python train.py --num_hidden_layers=16 --hidden_size=128 --n_experts=48 --experts_per_token=1 --d_expert=128 --d_shared_expert=0 --hidden_act="geglu" --moe_layers=[0, 1, 2, 3, 4, 5, 6, 7, 8, 9, 10, 11, 12, 13, 14, 15] --router_score="sigmoid" --normalize_top_k=false --routed_scale=2.0 --balance_loss=0.00062 --balance_bias=true --router_logit_norm=1.0 --init_std_router=0.00927 --lr_router=0.00146 --vocab_size=2048 --norm="rmsnorm" --norm_eps=1e-06 --tie_word_embeddings=true --optimizer="muon_variant" --learning_rate=0.0106 --beta1=0.9 --max_grad_norm=1.0 --batch_tokens=262144 --max_seq_len=1024 --train_tokens=846400000 --max_steps=3229 --dataset="wikipedia_en"
Below are experts of layer 6 (counted from 0) of a mixture-of-experts language model. Rows are named gate (a neuron's input weights, with its number), up (a neuron's input weights, with its number) and show model dimensions 0-127. Each number is 50 + 15 x the weight over its row's rms, rounded and kept within 0 to 99.
Before each expert's rows: a language model's description of what the expert responds to; "gets" lists some tokens that make up at least twice as much of what it gets as of all text. This comes from a sample of Wikipedia text that the model never trained on. Tokens count by the router's weight.

# expert 7
What it handles: Name and table endings. Word-final pieces of names and words, such as Ziyang or Emily, plus table cells, ordinals like 6th, and subscript braces in chemical formulas.
gets: "y", " |", ",", " (", "\"", "ri"
gate4:72 37 44 66 32 38 59 67 65 73 72 48 37 52 51 39 49 03 43 54 28 37 68 21 53 53 44 57 55 43 37 52 67 59 36 56 22 26 50 65 44 86 92 65 61 70 48 30 38 63 31 31 36 48 34 12 69 34 56 31 57 61 50 54 47 51 45 43 50 44 49 34 54 52 32 37 37 45 47 56 66 39 64 49 48 62 33 51 52 64 39 50 48 39 62 42 42 47 92 54 51 33 44 51 50 50 47 59 48 18 46 80 40 43 59 41 67 64 61 34 28 33 47 69 66 47 75 63
up4:33 38 34 62 63 35 45 48 28 57 69 64 41 85 36 53 47 50 51 45 68 57 65 50 32 40 63 37 61 17 53 38 73 75 53 74 39 50 59 41 47 48 72 35 75 47 45 66 59 60 45 82 61 60 50 51 25 24 44 70 55 54 38 80 74 38 58 81 58 46 18 37 57 33 59 53 43 57 47 46 58 29 47 35 77 55 30 73 21 62 59 38 34 44 38 50 71 34 67 59 77 33 44 41 52 66 45 47 57 57 43 33 50 61 75 67 47 59 38 39 52 56 62 78 60 69 43 83

# expert 3
What it handles: Table cell separators. Pipe separators inside wiki tables of election results, demographics and sports stats, usually after numbers or percentages, e.g. 2,312 |, Goals |.
gets: " |", "|", ";", "%", " 0", "t"
gate3:42 54 63 34 38 38 51 42 55 55 63 52 14 46 67 63 36 58 53 28 66 55 65 51 42 48 27 47 55 61 65 54 33 54 23 46 37 24 55 26 85 41 67 20 42 66 46 47 55 52 47 30 55 46 36 32 51 44 52 52 72 73 30 51 39 43 63 47 69 47 46 11 74 58 48 48 43 60 67 50 16 70 39 63 29 61 63 32 22 53 71 31 58 48 81 48 57 74 37 30 33 54 44 69 63 73 60 42 23 31 62 45 57 58 69 76 39 47 51 28 49 36 37 53 29 44 42 70
up3:24 42 50 34 64 01 62 62 45 28 50 46 51 31 62 49 60 53 59 35 53 45 51 49 51 56 41 52 28 34 69 52 77 67 50 61 69 72 67 74 69 43 47 32 35 53 49 39 50 55 55 45 27 30 40 45 61 21 64 61 68 30 55 67 64 30 33 22 41 50 27 68 43 34 62 52 59 42 41 65 42 63 52 58 37 58 64 30 65 33 32 56 20 75 31 32 60 31 52 65 66 24 12 37 48 32 44 51 44 42 46 34 41 44 45 23 51 50 23 36 46 31 35 74 46 53 41 54

# expert 23
What it handles: Colons in infoboxes. Colons after field labels in infobox-style lists, such as Municipality: Barcelos or Original release:, plus semicolons, slashes, such as and including.
gets: ":", ";", " |", " /", " including", " as"
gate3:46 59 71 37 34 48 77 35 22 36 54 07 59 38 42 46 24 44 83 56 56 49 44 26 54 49 42 60 45 44 41 73 54 50 52 44 47 50 40 13 50 48 49 47 79 48 53 30 45 55 69 18 57 58 53 63 55 63 72 59 67 43 22 36 64 47 15 42 60 27 75 36 67 75 52 75 41 75 45 69 64 43 73 51 51 66 63 39 55 48 15 53 53 61 38 48 74 58 59 51 59 66 43 68 62 54 22 46 50 49 53 46 67 14 51 48 44 70 47 44 63 73 41 55 46 50 56 41
up3:47 31 76 60 55 71 48 55 24 53 16 59 58 92 45 44 32 57 29 64 59 34 46 50 56 46 17 54 48 58 63 56 53 45 99 42 47 26 51 58 43 74 51 29 33 36 51 64 23 58 50 63 56 38 23 39 34 40 53 54 49 73 87 35 36 38 50 52 75 74 40 54 26 54 60 39 67 55 46 32 33 47 44 47 45 45 62 61 52 56 44 67 64 63 73 38 41 51 68 52 46 47 41 55 53 35 47 48 45 57 45 50 44 87 34 63 72 66 58 49 61 31 32 44 50 46 30 80